config.yaml
n_experts: 32
experts_per_token: 4
d_shared_expert: 0
hidden_act: "tanh_gelu"
moe_layers: [1, 2, 3, 4, 5, 6, 7, 8, 9, 10, 11]
router_score: "softmax"
routed_scale: 2.0
balance_bias: true
norm_eps: 1e-05
qk_norm: false
init_std_qkv: 0.0311
batch_tokens: 131072
max_seq_len: 1024
z_loss: 1e-05
dataset: "wikipedia_en"
Below are experts of layer 7 (counted from 0) of a mixture-of-experts language model. Rows are named router (the router's row for the expert), up (a neuron's input weights, with its number) and show model dimensions 120-159. Each number is 50 + 15 x the weight over its row's rms, rounded and kept within 0 to 99.
Before each expert's rows: "mostly gets" lists some tokens that are sent to it at least half of the time. This comes from a sample of Wikipedia text that the model never trained on.

# expert 5
mostly gets: ".\n\n", " but", "\",", "\".", " until", ".\""
router:28 41 60 63 68 20 68 66 57 29 68 45 51 58 60 45 75 42 59 44 75 45 53 78 45 80 53 22 66 71 52 35 66 26 50 44 55 47 27 48
up0:69 72 85 45 49 35 36 35 33 55 48 32 51 58 56 55 44 48 55 47 47 50 63 63 53 52 56 90 62 26 30 38 30 32 68 43 57 57 65 58
up1:62 64 47 49 72 43 56 27 61 47 20 57 33 68 61 63 49 47 38 55 54 72 61 63 47 24 32 70 53 67 55 84 34 48 46 04 64 60 44 49
up2:68 44 71 48 70 58 48 62 54 35 21 24 67 55 53 61 40 17 35 49 25 08 51 68 49 38 41 77 15 47 60 58 54 32 68 50 31 55 33 48
up3:44 49 42 47 79 57 66 60 86 45 49 44 45 44 34 23 53 70 49 22 51 40 46 28 44 68 43 51 40 66 51 24 29 24 48 69 56 62 45 61
up4:57 72 55 54 66 53 18 19 59 77 56 51 63 41 85 52 37 44 34 55 41 58 35 48 52 40 48 43 68 35 48 30 24 35 94 26 74 66 35 44
up5:44 50 48 70 28 48 44 50 43 20 52 43 53 58 86 44 56 48 51 47 30 40 42 59 55 54 53 57 49 51 57 33 51 71 39 57 69 42 46 66
up6:80 48 74 73 25 65 50 49 49 61 55 49 64 47 36 47 33 33 59 51 67 87 54 45 52 44 64 28 61 40 37 57 44 27 48 56 43 52 26 32
up7:77 25 60 63 47 60 39 48 46 43 47 40 61 62 26 30 59 74 33 42 64 47 54 45 45 57 67 63 71 62 35 27 32 31 41 56 57 31 41 75
up8:57 67 38 50 45 63 34 36 80 39 55 44 38 60 39 64 54 40 44 28 24 62 14 49 55 56 24 51 52 64 69 62 23 64 48 38 53 24 66 67
up9:55 49 28 41 61 42 54 54 81 65 78 45 44 49 28 65 63 71 45 25 54 28 36 41 50 54 64 58 48 54 67 48 36 22 45 53 44 48 03 27
up10:53 63 25 40 41 71 65 31 80 79 38 52 54 44 53 42 28 63 44 32 32 68 46 52 76 60 43 36 37 43 41 35 29 55 54 59 43 42 37 36
up11:69 51 67 65 26 48 29 62 37 39 47 58 50 54 62 70 48 40 54 07 28 45 44 30 46 78 26 42 69 47 71 38 29 32 59 36 54 56 51 72
up12:35 49 72 65 30 51 59 72 49 51 49 64 49 35 48 66 19 73 32 37 44 49 72 54 76 53 65 64 67 59 57 63 56 58 52 36 43 39 38 79
up13:51 23 43 64 49 41 34 27 25 72 48 53 29 80 32 36 57 39 53 19 81 50 71 59 53 41 63 29 52 32 32 49 27 73 71 47 55 51 60 82
up14:62 58 73 53 61 73 48 60 60 76 32 57 60 35 50 40 63 65 29 65 38 25 27 40 57 49 60 56 60 54 23 61 51 20 54 37 69 39 24 35
up15:76 42 31 62 62 51 68 72 70 44 53 39 49 54 35 63 64 72 36 53 38 17 39 47 11 52 51 43 43 46 43 37 32 39 44 39 52 54 51 37
up16:85 55 38 45 49 53 43 55 60 59 65 56 44 67 65 95 52 43 67 49 44 44 38 37 41 60 29 37 21 51 65 49 49 33 72 52 36 43 56 55
up17:56 13 68 49 50 53 51 58 49 59 54 68 73 52 59 71 44 49 57 36 73 65 54 55 66 44 44 56 25 62 61 50 39 37 89 23 41 58 50 26
up18:60 49 59 23 42 58 43 40 47 70 39 50 44 61 62 34 51 53 73 24 40 61 59 41 62 57 47 10 26 48 35 38 49 76 41 51 38 46 68 56
up19:73 56 45 74 55 50 44 32 23 28 58 44 63 42 46 54 72 38 23 47 66 29 40 44 37 62 53 65 58 27 52 66 61 46 63 47 30 62 69 41
up20:62 46 62 94 47 62 51 62 30 33 45 34 75 41 63 47 32 62 23 67 56 55 49 52 44 67 45 30 48 27 31 64 69 56 61 48 77 60 40 74
up21:60 67 68 76 37 66 71 50 62 53 57 56 31 56 62 35 51 34 43 50 49 42 35 46 47 50 17 67 58 50 60 44 19 61 42 43 56 58 17 63
up22:34 55 68 47 57 51 50 35 39 32 39 47 54 21 48 60 52 57 49 61 59 85 64 55 68 42 41 75 64 56 40 34 62 30 23 15 27 30 42 65
up23:54 51 33 64 57 54 47 57 96 54 45 49 80 37 75 66 50 55 44 55 32 41 61 59 23 34 70 47 74 45 53 57 47 50 55 35 82 40 21 41
up24:44 47 66 46 36 41 36 45 46 29 69 36 38 41 42 66 58 71 21 63 67 36 54 38 43 50 27 64 54 54 30 34 84 58 44 46 70 72 43 57
up25:43 53 38 46 50 61 57 76 56 37 67 55 54 56 52 43 44 72 40 35 56 30 22 44 04 48 72 49 51 50 11 59 31 46 65 42 58 38 57 65
up26:66 45 50 59 67 53 63 41 57 65 30 37 55 48 42 72 29 39 37 25 58 33 50 56 48 40 55 46 39 52 51 59 63 52 70 17 39 29 44 40
up27:80 33 56 48 67 57 56 39 52 44 47 36 40 67 68 41 63 40 49 49 67 73 65 27 53 61 29 77 67 46 41 57 20 61 79 34 48 55 35 48
up28:51 47 70 91 57 60 42 67 44 46 65 37 66 56 53 36 50 38 27 75 41 17 88 48 84 60 40 44 56 47 51 52 41 49 56 46 57 33 64 86
up29:50 61 51 42 48 54 43 34 99 48 42 58 50 54 66 50 37 64 55 33 53 48 29 45 44 54 08 33 38 39 71 51 32 50 63 42 49 63 66 50
up30:71 37 59 61 62 55 48 53 30 32 55 30 44 65 39 27 27 77 49 81 63 52 75 43 02 37 55 43 41 46 35 31 43 53 42 55 60 69 38 40
up31:40 50 52 56 37 67 23 58 76 22 31 34 36 36 86 63 34 35 47 26 31 25 34 36 40 51 48 68 77 53 36 77 25 46 50 35 46 32 46 52
up32:31 62 86 58 75 42 48 40 42 31 56 23 72 48 53 45 51 57 31 40 64 54 44 57 54 39 44 40 48 56 56 18 75 42 45 68 81 44 66 57
up33:45 55 71 45 77 42 53 39 55 63 40 40 62 59 36 55 25 61 42 65 37 37 46 60 54 31 67 17 58 38 28 48 21 25 55 61 41 66 44 67
up34:32 41 56 42 50 54 45 42 54 22 42 68 61 70 41 59 46 54 61 60 40 40 54 74 56 52 24 18 53 58 55 53 45 50 63 55 44 68 26 61
up35:74 65 44 44 43 56 47 48 55 40 40 53 67 75 69 36 55 20 60 41 55 40 48 35 20 75 23 43 28 33 62 52 16 73 44 47 38 67 88 49
up36:47 48 76 57 56 57 59 69 60 61 75 51 72 86 55 44 41 33 49 74 42 27 55 65 50 40 70 42 40 35 46 54 52 44 72 25 66 22 64 47
up37:68 44 70 18 40 59 54 38 59 61 49 61 50 70 37 38 25 46 48 52 27 86 81 52 25 28 73 70 64 30 33 60 39 48 75 50 52 39 76 69
up38:55 56 52 42 51 60 57 58 55 62 49 29 53 26 92 43 36 69 43 52 52 49 49 56 31 52 57 57 72 58 48 27 34 36 59 55 50 28 55 47
up39:71 37 57 75 71 53 67 40 49 64 64 55 56 29 33 50 39 40 29 47 61 33 52 51 70 35 66 63 44 26 47 52 16 33 51 31 53 08 59 50
up40:38 76 41 29 57 54 63 51 77 55 54 51 76 28 43 45 68 45 35 39 64 29 43 59 20 58 60 57 64 47 35 46 63 26 61 58 65 37 42 61
up41:55 32 41 42 48 63 53 40 84 65 29 39 38 35 71 48 54 96 35 49 39 47 47 34 48 40 71 73 56 32 44 55 35 60 46 21 60 30 51 27
up42:44 51 63 42 79 43 39 41 43 62 50 51 60 35 69 70 64 43 38 53 48 41 56 51 72 34 45 53 31 58 53 44 69 33 74 71 67 58 48 67
up43:47 41 73 45 78 68 46 19 30 46 39 34 30 45 59 55 68 70 54 35 61 54 63 40 58 50 55 36 52 37 23 67 24 57 68 56 43 41 67 52
up44:72 60 78 62 39 56 32 68 48 42 38 70 64 17 56 53 46 63 46 36 52 35 41 47 51 57 72 94 65 43 13 42 47 47 48 32 80 37 58 65
up45:53 67 55 44 68 38 59 59 49 36 40 54 99 32 38 46 50 43 34 52 21 75 44 51 48 43 55 38 45 43 38 39 76 45 58 65 50 16 79 50
up46:47 45 62 32 63 47 09 39 40 43 62 41 71 49 52 54 58 66 34 66 34 27 31 72 47 65 19 46 62 64 23 45 67 32 71 57 44 53 40 62
up47:57 56 40 39 48 58 49 59 55 29 42 50 36 59 72 41 64 55 52 37 45 42 37 30 68 61 38 42 55 59 73 55 19 64 48 43 73 24 50 47
up48:49 38 24 63 64 48 52 63 43 60 75 41 63 50 83 52 71 38 58 51 67 58 60 35 71 63 66 65 40 60 49 19 09 51 35 55 51 43 33 54
up49:44 29 70 34 29 35 36 64 51 51 52 29 55 86 67 40 35 58 55 23 49 65 39 55 54 62 45 35 47 45 56 48 47 51 27 44 26 65 34 55
up50:61 20 49 36 52 60 46 47 32 62 72 27 54 65 60 55 42 56 42 69 74 23 57 47 42 38 57 30 35 43 55 40 38 44 62 29 38 57 25 44
up51:17 61 45 34 78 56 45 57 61 40 62 43 36 38 62 47 35 25 70 32 63 17 71 69 45 60 70 25 61 53 51 75 29 53 40 33 31 53 50 53
up52:49 68 42 73 40 38 53 43 58 37 38 67 56 49 44 55 51 41 49 51 43 47 59 39 51 71 37 47 26 33 59 33 58 51 30 66 32 44 75 53
up53:67 78 45 56 32 43 63 72 62 53 43 50 43 33 44 44 61 68 46 24 18 53 22 43 17 73 52 21 08 63 51 56 38 58 31 44 47 49 55 65

# expert 22
mostly gets: " he", " st", " they", " ar", " she", " met"
router:49 38 60 75 61 49 58 65 58 42 66 10 51 54 71 49 77 46 51 75 99 79 51 59 68 38 56 50 41 57 44 33 42 44 15 41 17 60 63 42
up0:72 78 30 33 71 53 47 40 36 29 41 63 56 31 60 43 30 37 65 34 51 60 32 61 37 62 68 50 38 65 20 39 52 70 42 70 63 78 45 80
up1:50 30 69 42 18 45 63 60 67 65 53 53 67 52 66 41 15 85 37 57 37 50 50 49 21 48 65 31 61 55 56 26 48 10 49 37 56 63 39 50
up2:39 49 19 44 58 67 28 21 50 43 30 41 21 48 54 63 49 55 46 59 59 43 69 30 47 55 57 72 24 42 43 44 88 49 87 54 68 62 40 62
up3:50 46 48 43 19 47 55 79 40 41 11 61 37 50 68 27 43 70 63 53 52 34 19 51 55 51 38 44 43 22 38 56 31 48 67 54 59 36 56 64
up4:60 47 60 76 66 53 34 35 46 42 37 44 64 56 71 19 45 63 41 53 41 62 21 58 67 44 47 39 71 43 22 47 40 38 60 54 59 55 95 50
up5:46 56 65 64 43 55 26 40 52 43 70 63 41 81 76 60 38 53 61 41 24 66 53 34 30 66 51 53 31 44 48 64 31 56 31 59 84 27 47 84
up6:55 61 33 62 53 52 10 60 71 43 42 45 51 35 60 44 60 63 73 59 58 39 42 50 35 63 53 47 08 57 21 29 55 53 42 54 62 59 35 17
up7:51 59 45 45 54 48 40 40 78 31 41 60 55 28 19 55 59 62 67 38 51 44 42 51 48 65 41 28 33 70 74 13 56 28 69 46 56 39 42 69
up8:56 64 53 64 29 53 70 48 55 15 30 30 49 34 30 51 23 76 43 45 76 52 45 38 39 37 53 73 45 39 56 18 73 39 56 26 45 72 68 69
up9:38 32 28 54 45 48 33 35 37 62 55 41 40 40 86 31 30 51 55 65 65 39 32 73 32 52 69 79 56 52 64 13 36 59 67 61 67 32 76 83
up10:58 18 51 62 42 42 06 36 60 65 49 57 43 61 37 30 35 55 32 39 58 31 67 52 49 39 25 69 41 53 59 67 47 48 80 40 61 48 41 53
up11:77 79 44 66 47 47 51 61 45 56 47 24 64 42 63 54 62 74 23 45 69 20 43 56 48 83 70 68 52 41 45 90 59 21 58 55 62 37 43 67
up12:29 35 52 71 55 75 59 55 53 33 57 39 84 44 39 60 55 54 66 47 52 53 67 42 43 51 33 55 43 66 27 48 70 41 59 32 28 35 70 57
up13:54 48 18 58 10 49 56 55 70 41 21 42 61 46 75 33 50 53 61 42 54 61 17 36 33 49 55 64 21 59 48 58 51 35 43 62 52 14 49 71
up14:68 19 63 53 53 52 33 29 41 48 56 64 67 56 51 29 48 37 46 64 58 64 75 53 53 40 57 36 32 11 56 51 44 32 76 33 31 26 53 54
up15:62 29 51 48 33 62 36 23 40 47 38 26 71 51 66 33 55 46 44 32 40 55 46 68 35 69 69 67 27 62 40 68 61 58 57 62 52 66 49 54
up16:56 63 43 62 55 58 26 62 47 48 72 62 54 54 40 68 65 67 49 35 48 55 54 43 36 37 48 42 40 28 49 76 53 56 66 64 29 44 47 37
up17:78 61 62 70 75 71 52 56 68 61 52 24 60 35 63 43 71 43 43 43 81 61 37 51 67 80 52 46 57 45 36 59 56 45 40 32 49 42 73 76
up18:48 47 70 63 54 32 57 85 68 42 60 40 66 81 64 43 49 37 46 35 64 59 50 35 54 55 54 50 43 49 44 50 25 47 52 36 62 54 73 52
up19:37 20 38 53 49 41 29 80 35 57 29 48 52 63 43 30 13 43 58 47 58 38 55 59 48 43 66 64 51 48 31 26 40 65 23 58 55 34 50 41
up20:37 59 32 35 68 55 56 50 17 52 43 40 39 58 28 38 36 20 62 45 72 34 50 56 38 48 74 49 43 73 48 56 41 53 54 47 53 50 63 39
up21:98 36 42 32 58 42 59 54 10 27 56 53 34 34 62 36 64 69 77 50 47 47 42 17 48 48 40 77 56 42 36 57 35 36 38 60 27 49 58 44
up22:44 23 67 23 53 74 36 60 46 54 48 67 60 33 23 45 72 52 59 31 36 50 55 70 51 53 37 45 54 63 62 21 75 26 41 41 53 49 35 52
up23:47 44 42 52 55 77 69 55 55 59 47 51 59 74 18 41 46 64 38 54 53 69 34 60 52 67 34 30 28 51 42 24 50 22 92 23 70 55 39 43
up24:65 53 50 62 46 84 59 52 58 36 64 30 53 27 36 22 50 46 61 70 68 32 73 52 37 43 61 39 53 47 56 37 63 46 65 47 68 27 26 60
up25:40 23 61 90 70 46 47 60 60 75 32 66 36 63 49 58 38 52 27 45 57 55 40 53 60 36 61 64 53 51 12 00 43 69 56 35 38 37 33 55
up26:66 51 67 65 53 51 54 99 62 72 59 43 57 50 62 50 48 98 44 57 62 47 45 39 37 63 45 49 41 17 31 50 59 51 48 56 72 44 49 51
up27:57 72 71 70 76 60 65 91 60 45 34 38 61 44 53 17 50 50 53 59 43 41 44 53 54 33 85 57 55 45 46 75 62 29 26 40 52 44 49 34
up28:43 69 59 32 60 54 40 39 75 38 54 57 63 51 29 38 50 57 24 54 55 56 51 49 49 31 33 26 62 59 59 53 73 53 70 51 59 32 55 18
up29:51 47 58 30 31 35 42 38 68 68 33 47 78 34 31 50 39 61 55 37 52 59 30 21 39 57 60 26 70 58 46 39 44 58 71 68 48 07 66 50
up30:38 43 51 49 35 84 29 53 49 59 63 86 48 44 53 61 25 52 45 41 50 61 47 66 34 36 60 61 55 72 56 54 65 57 55 37 66 58 23 74
up31:95 38 58 63 50 25 38 72 48 44 62 54 45 50 70 46 40 80 28 25 60 40 60 51 37 51 51 35 42 55 43 45 25 65 51 48 57 74 42 53
up32:66 74 43 38 57 69 23 18 55 32 69 32 41 58 63 23 38 54 63 57 46 64 70 31 33 53 47 63 26 18 66 44 42 56 64 34 48 38 61 52
up33:64 31 50 52 56 51 36 61 43 55 15 40 59 76 73 48 40 50 54 67 58 48 54 71 56 56 64 55 41 61 36 33 60 56 53 71 52 58 49 47
up34:54 16 53 45 30 42 47 13 75 32 64 48 97 46 45 56 24 63 24 09 51 54 48 39 65 75 43 20 47 75 72 56 15 36 59 44 51 49 47 32
up35:42 54 61 51 47 49 33 25 41 43 28 35 65 50 33 42 54 21 57 56 51 48 68 51 38 73 46 32 48 72 68 36 39 64 47 29 38 53 35 44
up36:39 55 52 40 52 66 23 75 38 56 43 60 58 51 63 50 35 60 39 51 35 40 57 49 48 44 48 32 55 53 12 31 84 74 42 61 73 42 37 29
up37:88 62 30 53 51 64 54 26 41 70 54 50 60 58 23 41 23 63 58 64 72 51 57 54 63 52 51 47 48 30 61 40 62 27 59 73 46 64 61 58
up38:51 54 38 67 50 72 65 63 53 49 36 58 57 35 51 73 47 78 58 53 67 44 37 41 26 31 68 38 72 34 58 49 32 50 52 55 47 48 57 35
up39:35 30 84 63 67 38 60 36 80 42 50 65 54 39 69 69 47 52 36 51 60 68 43 65 65 43 79 59 52 54 42 42 25 32 78 48 29 31 52 57
up40:55 25 99 55 31 31 48 58 38 76 27 41 44 53 65 28 39 58 25 30 69 30 61 51 72 54 69 64 46 40 48 36 29 44 44 47 44 43 64 74
up41:51 45 59 55 64 67 50 45 53 24 50 53 68 36 34 50 12 68 57 40 50 49 62 56 58 73 37 49 45 55 30 76 73 44 56 42 24 58 52 33
up42:54 51 29 55 23 56 40 57 59 14 45 66 59 59 55 36 58 83 65 30 49 67 55 40 50 55 50 61 32 28 51 28 45 43 58 60 41 21 64 71
up43:68 48 62 46 26 27 58 50 45 72 42 59 58 44 50 36 69 74 53 30 47 59 82 56 29 43 32 34 50 56 64 40 25 55 73 46 68 64 46 35
up44:69 50 50 72 52 43 59 54 23 60 36 57 64 60 71 54 56 55 70 50 54 64 46 03 53 45 61 69 60 57 44 48 45 47 63 39 40 18 50 35
up45:48 46 53 51 66 59 56 53 66 30 32 51 33 59 42 45 83 48 64 47 56 41 61 64 50 48 58 50 37 17 42 49 28 52 30 44 55 48 50 27
up46:60 38 64 34 39 47 47 53 41 40 29 69 51 73 24 53 42 64 47 55 85 28 55 58 38 59 66 60 45 21 17 41 59 44 63 55 50 43 63 45
up47:76 43 75 40 44 26 65 58 52 61 52 65 29 36 43 42 26 63 56 55 57 41 54 43 67 59 72 20 67 40 72 35 73 61 68 31 60 42 35 70
up48:27 54 37 50 60 63 64 71 57 49 50 34 61 71 85 29 36 69 50 46 57 59 16 35 32 75 73 71 21 28 46 52 63 51 32 32 64 54 42 63
up49:61 29 52 72 65 67 64 72 61 51 33 52 77 33 43 35 48 60 78 41 68 85 68 60 50 64 60 48 24 39 56 42 38 54 32 67 62 64 58 62
up50:75 44 53 79 70 36 26 59 44 49 55 66 68 41 20 40 27 22 49 60 72 66 43 60 54 33 60 59 52 58 55 58 14 56 56 51 45 44 56 65
up51:60 42 61 69 48 70 33 51 43 53 16 29 32 50 55 77 51 70 50 67 63 67 22 28 39 51 60 43 16 68 68 51 58 51 47 46 59 30 46 81
up52:55 28 53 69 33 69 28 58 56 52 39 78 87 52 56 61 34 36 44 27 59 73 55 50 62 60 24 47 21 60 49 27 41 44 39 45 18 73 21 67
up53:56 65 31 72 45 78 51 54 62 51 15 49 43 68 65 45 23 38 57 36 18 46 54 04 52 59 29 36 21 45 23 56 45 38 39 62 41 24 92 45

# expert 0
mostly gets: " K", " S", " ph", " Z", " Ph", " Ab"
router:54 54 48 35 34 39 50 61 37 80 48 42 46 67 37 45 67 67 66 52 43 30 44 43 41 42 74 30 66 50 46 78 68 51 47 54 53 43 47 39
up0:45 63 56 48 49 57 33 42 82 47 44 65 53 34 60 45 73 41 60 54 74 47 59 31 52 35 40 73 60 62 62 31 52 53 47 78 70 60 50 61
up1:32 51 64 41 59 66 29 63 29 32 22 75 60 30 39 20 48 34 50 40 75 48 70 37 49 41 45 37 43 39 20 00 74 65 49 62 56 57 47 60
up2:49 41 63 57 47 45 60 30 47 40 29 58 46 71 72 69 45 72 60 09 35 55 57 57 55 82 46 52 49 54 57 44 26 64 70 61 46 56 35 41
up3:61 52 62 54 42 59 36 87 55 69 39 59 57 69 48 43 56 32 32 45 34 68 45 37 25 72 65 22 35 28 33 47 57 52 39 83 58 48 69 44
up4:57 39 97 47 32 49 45 63 54 41 60 37 66 61 54 28 50 59 47 41 36 66 46 61 51 46 71 24 62 34 46 35 64 17 66 41 54 64 61 44
up5:57 54 55 58 47 47 73 37 80 73 58 44 49 38 29 43 36 54 24 35 48 13 30 34 48 37 64 46 44 33 43 16 49 48 39 25 64 53 32 59
up6:51 69 73 80 39 51 69 39 50 42 28 31 61 35 80 51 43 78 31 00 71 51 18 33 41 77 49 42 63 55 48 67 79 43 56 38 45 59 42 38
up7:57 11 39 51 57 46 07 31 55 54 45 73 56 65 15 69 30 37 46 50 32 32 33 45 59 57 46 50 43 51 46 49 44 54 37 48 20 43 80 50
up8:73 59 60 42 61 55 41 46 63 36 45 34 59 68 75 46 34 62 34 57 20 25 62 52 15 52 37 55 75 37 46 49 36 69 48 49 46 58 31 27
up9:59 53 45 79 51 65 59 32 57 31 66 58 17 48 88 59 50 54 35 34 81 45 20 50 16 62 49 42 44 70 44 53 58 54 43 32 28 15 47 79
up10:65 46 54 36 43 51 31 31 60 60 47 40 41 72 37 37 42 56 22 59 44 56 39 41 53 51 75 40 55 45 72 65 70 37 42 13 57 53 70 63
up11:61 00 71 72 33 56 63 65 55 67 45 81 34 44 70 45 22 51 54 42 60 34 76 50 40 30 24 34 00 56 64 56 46 48 60 30 69 50 34 63
up12:62 54 28 61 59 78 70 38 64 42 61 32 59 34 70 47 60 79 66 54 37 72 33 61 51 58 53 44 21 60 57 23 62 69 52 33 68 80 61 87
up13:53 72 61 53 36 42 37 87 52 63 25 66 57 30 49 64 50 50 64 57 27 49 88 47 44 31 61 53 46 54 38 40 41 53 57 75 55 35 43 54
up14:46 52 73 34 45 35 44 47 46 48 55 40 48 82 41 52 26 73 42 66 30 65 59 50 34 61 50 67 38 34 55 52 63 33 81 32 71 63 61 64
up15:40 50 67 65 58 45 51 67 84 53 25 43 43 70 35 62 67 54 59 35 37 21 87 63 28 34 72 33 46 53 36 78 52 54 39 61 39 38 30 50
up16:76 37 36 35 29 47 34 72 27 66 37 92 56 21 67 65 67 50 54 51 24 32 53 57 58 43 54 65 63 20 65 52 63 45 54 35 76 24 52 65
up17:59 47 49 54 40 35 46 53 70 51 40 48 50 57 54 55 62 71 48 48 20 56 51 60 47 33 66 41 44 33 35 59 54 63 60 22 60 54 55 63
up18:39 77 44 37 16 60 37 36 75 24 49 63 60 58 50 66 59 75 58 74 79 66 44 62 50 56 69 41 31 44 25 50 65 42 43 34 44 46 60 58
up19:80 49 56 58 51 47 72 35 83 37 29 47 52 45 51 30 22 58 28 78 85 46 52 56 38 42 58 40 38 32 46 62 52 50 61 51 80 43 65 51
up20:41 56 44 43 60 64 56 63 46 32 52 22 77 53 50 50 17 48 46 41 42 43 49 49 31 50 32 52 85 73 55 59 60 42 89 53 36 34 22 56
up21:80 60 40 64 67 39 65 98 55 28 41 55 52 68 30 55 53 53 61 52 53 73 42 65 20 46 58 50 33 40 55 56 60 31 57 56 44 58 67 35
up22:47 64 60 54 62 56 46 47 65 36 49 81 75 63 32 42 32 49 55 40 33 36 49 57 64 66 55 40 46 50 23 66 62 54 60 36 63 23 56 57
up23:39 60 73 69 36 42 48 59 52 47 53 53 74 75 75 47 65 65 39 51 42 50 58 40 53 56 00 62 31 66 51 75 94 56 62 32 35 32 84 54
up24:68 68 61 57 23 69 20 40 67 80 74 65 60 52 27 17 72 64 16 33 54 58 60 52 62 19 53 39 51 32 63 35 34 43 73 63 52 59 45 58
up25:48 59 46 39 77 57 49 74 50 24 38 63 40 70 41 57 49 71 53 18 14 62 41 03 42 63 53 48 34 11 37 70 39 47 60 51 66 34 58 79
up26:31 48 52 45 21 54 00 44 48 80 45 70 50 48 76 39 19 53 67 46 49 47 56 69 51 24 46 61 33 44 45 33 63 45 49 41 45 50 66 69
up27:38 56 78 75 44 51 39 54 40 58 35 68 52 37 70 65 55 63 56 54 37 56 81 57 50 53 42 77 33 53 51 48 41 55 56 62 42 42 56 47
up28:62 42 30 50 52 76 55 32 51 55 52 54 66 41 62 62 22 38 40 68 75 40 55 61 57 64 66 45 38 09 56 26 40 43 49 43 49 62 40 54
up29:63 35 59 58 37 55 49 40 75 30 64 52 50 34 47 74 57 44 63 27 67 30 39 38 56 20 32 41 64 43 40 49 49 29 59 55 43 50 30 48
up30:61 64 74 46 51 67 43 38 56 52 52 36 54 79 32 39 57 30 36 34 24 50 81 40 47 37 38 38 46 52 19 56 43 72 74 46 66 36 43 68
up31:45 71 44 61 58 64 70 29 47 66 19 27 60 43 52 51 19 59 41 30 65 83 51 56 61 56 47 55 33 44 59 45 68 58 69 62 68 66 63 37
up32:73 71 41 68 49 55 62 67 59 61 59 48 78 61 42 47 38 56 20 21 27 33 41 29 38 65 72 59 53 20 60 40 65 39 49 22 66 53 65 56
up33:66 87 60 55 68 35 49 64 62 49 23 67 44 52 49 30 44 68 46 32 24 37 58 46 60 53 26 61 78 43 47 43 71 57 35 33 54 43 60 68
up34:54 27 56 70 34 50 29 41 69 40 51 45 72 60 31 54 28 66 38 72 52 75 60 79 42 30 25 37 41 30 83 39 30 37 55 61 62 43 52 68
up35:45 65 80 45 56 54 33 44 35 55 45 52 44 43 67 32 38 75 59 33 45 71 85 60 30 77 44 35 27 20 17 59 36 23 37 48 40 45 57 57
up36:52 37 51 79 47 51 38 67 33 70 38 45 40 70 58 54 41 67 36 22 27 58 74 63 41 69 74 39 38 36 27 28 42 30 64 54 49 38 47 59
up37:52 68 47 46 29 57 21 64 44 41 58 38 69 62 52 54 40 76 65 31 49 56 42 20 59 58 43 71 50 57 46 62 49 43 48 42 46 46 54 57
up38:69 75 37 54 38 57 32 25 47 46 45 44 46 39 91 62 63 57 56 61 37 38 57 52 56 92 25 61 60 48 52 59 62 34 32 34 54 63 40 66
up39:47 39 57 73 52 60 34 57 36 57 68 25 50 31 84 55 52 65 41 57 55 36 75 70 31 71 38 42 74 63 74 66 71 27 41 26 53 68 50 65
up40:63 61 52 23 39 45 26 43 48 49 27 41 49 42 67 46 45 23 39 19 44 47 53 46 61 72 92 23 63 42 23 33 34 92 59 32 57 55 64 59
up41:61 52 64 68 43 62 45 38 67 37 23 75 56 49 69 45 56 64 19 36 30 50 40 55 22 72 55 48 61 56 31 68 43 56 52 00 39 65 49 51
up42:46 47 83 56 34 76 33 44 50 54 48 52 67 65 63 63 62 78 29 38 62 59 35 34 47 29 66 55 35 53 26 54 64 40 43 40 80 62 43 78
up43:66 52 62 57 41 45 55 46 43 66 59 40 67 79 62 50 54 59 53 64 77 40 53 61 28 45 58 47 46 47 33 44 59 29 72 32 71 32 45 61
up44:77 46 69 29 38 66 65 47 44 18 59 52 66 63 52 65 48 62 45 45 73 25 64 61 61 67 31 33 51 64 44 38 60 64 44 33 39 42 45 53
up45:65 64 48 62 51 59 41 50 48 63 47 63 47 40 81 32 23 76 35 42 47 28 28 50 63 37 49 30 76 24 23 32 56 60 68 54 64 46 44 52
up46:62 60 43 55 41 47 18 44 58 47 26 61 44 44 58 48 47 81 63 22 48 62 20 20 33 56 49 49 54 51 26 56 40 53 68 38 47 74 29 58
up47:55 55 60 57 65 30 67 48 44 56 32 45 55 68 71 42 51 43 73 48 56 28 48 29 58 09 55 43 51 60 16 36 83 37 32 43 65 43 68 76
up48:42 58 85 76 54 50 45 33 57 83 41 31 68 52 41 50 50 47 57 62 60 67 55 54 25 57 22 66 43 59 66 54 44 52 41 37 52 63 68 41
up49:47 45 45 59 53 65 66 58 58 55 81 42 61 64 33 54 44 79 42 73 69 25 37 36 58 37 47 57 25 55 62 26 66 52 70 39 50 24 62 47
up50:39 59 44 52 38 58 62 54 55 17 81 44 68 44 58 36 59 52 64 68 44 21 36 38 50 44 19 61 60 64 47 36 34 39 76 29 49 45 38 42
up51:45 52 34 66 71 39 73 00 25 70 34 58 53 46 44 61 73 40 57 58 51 58 37 70 49 30 54 61 39 42 52 46 48 52 37 31 53 31 47 48
up52:37 44 51 54 40 58 50 31 54 39 50 66 41 33 63 51 38 70 26 39 57 35 44 49 50 39 51 28 57 38 59 62 60 48 47 48 77 58 29 55
up53:64 37 82 49 40 35 36 45 46 64 51 51 37 77 60 46 66 71 55 51 71 63 83 56 49 52 48 52 71 67 65 56 59 65 38 33 42 69 53 41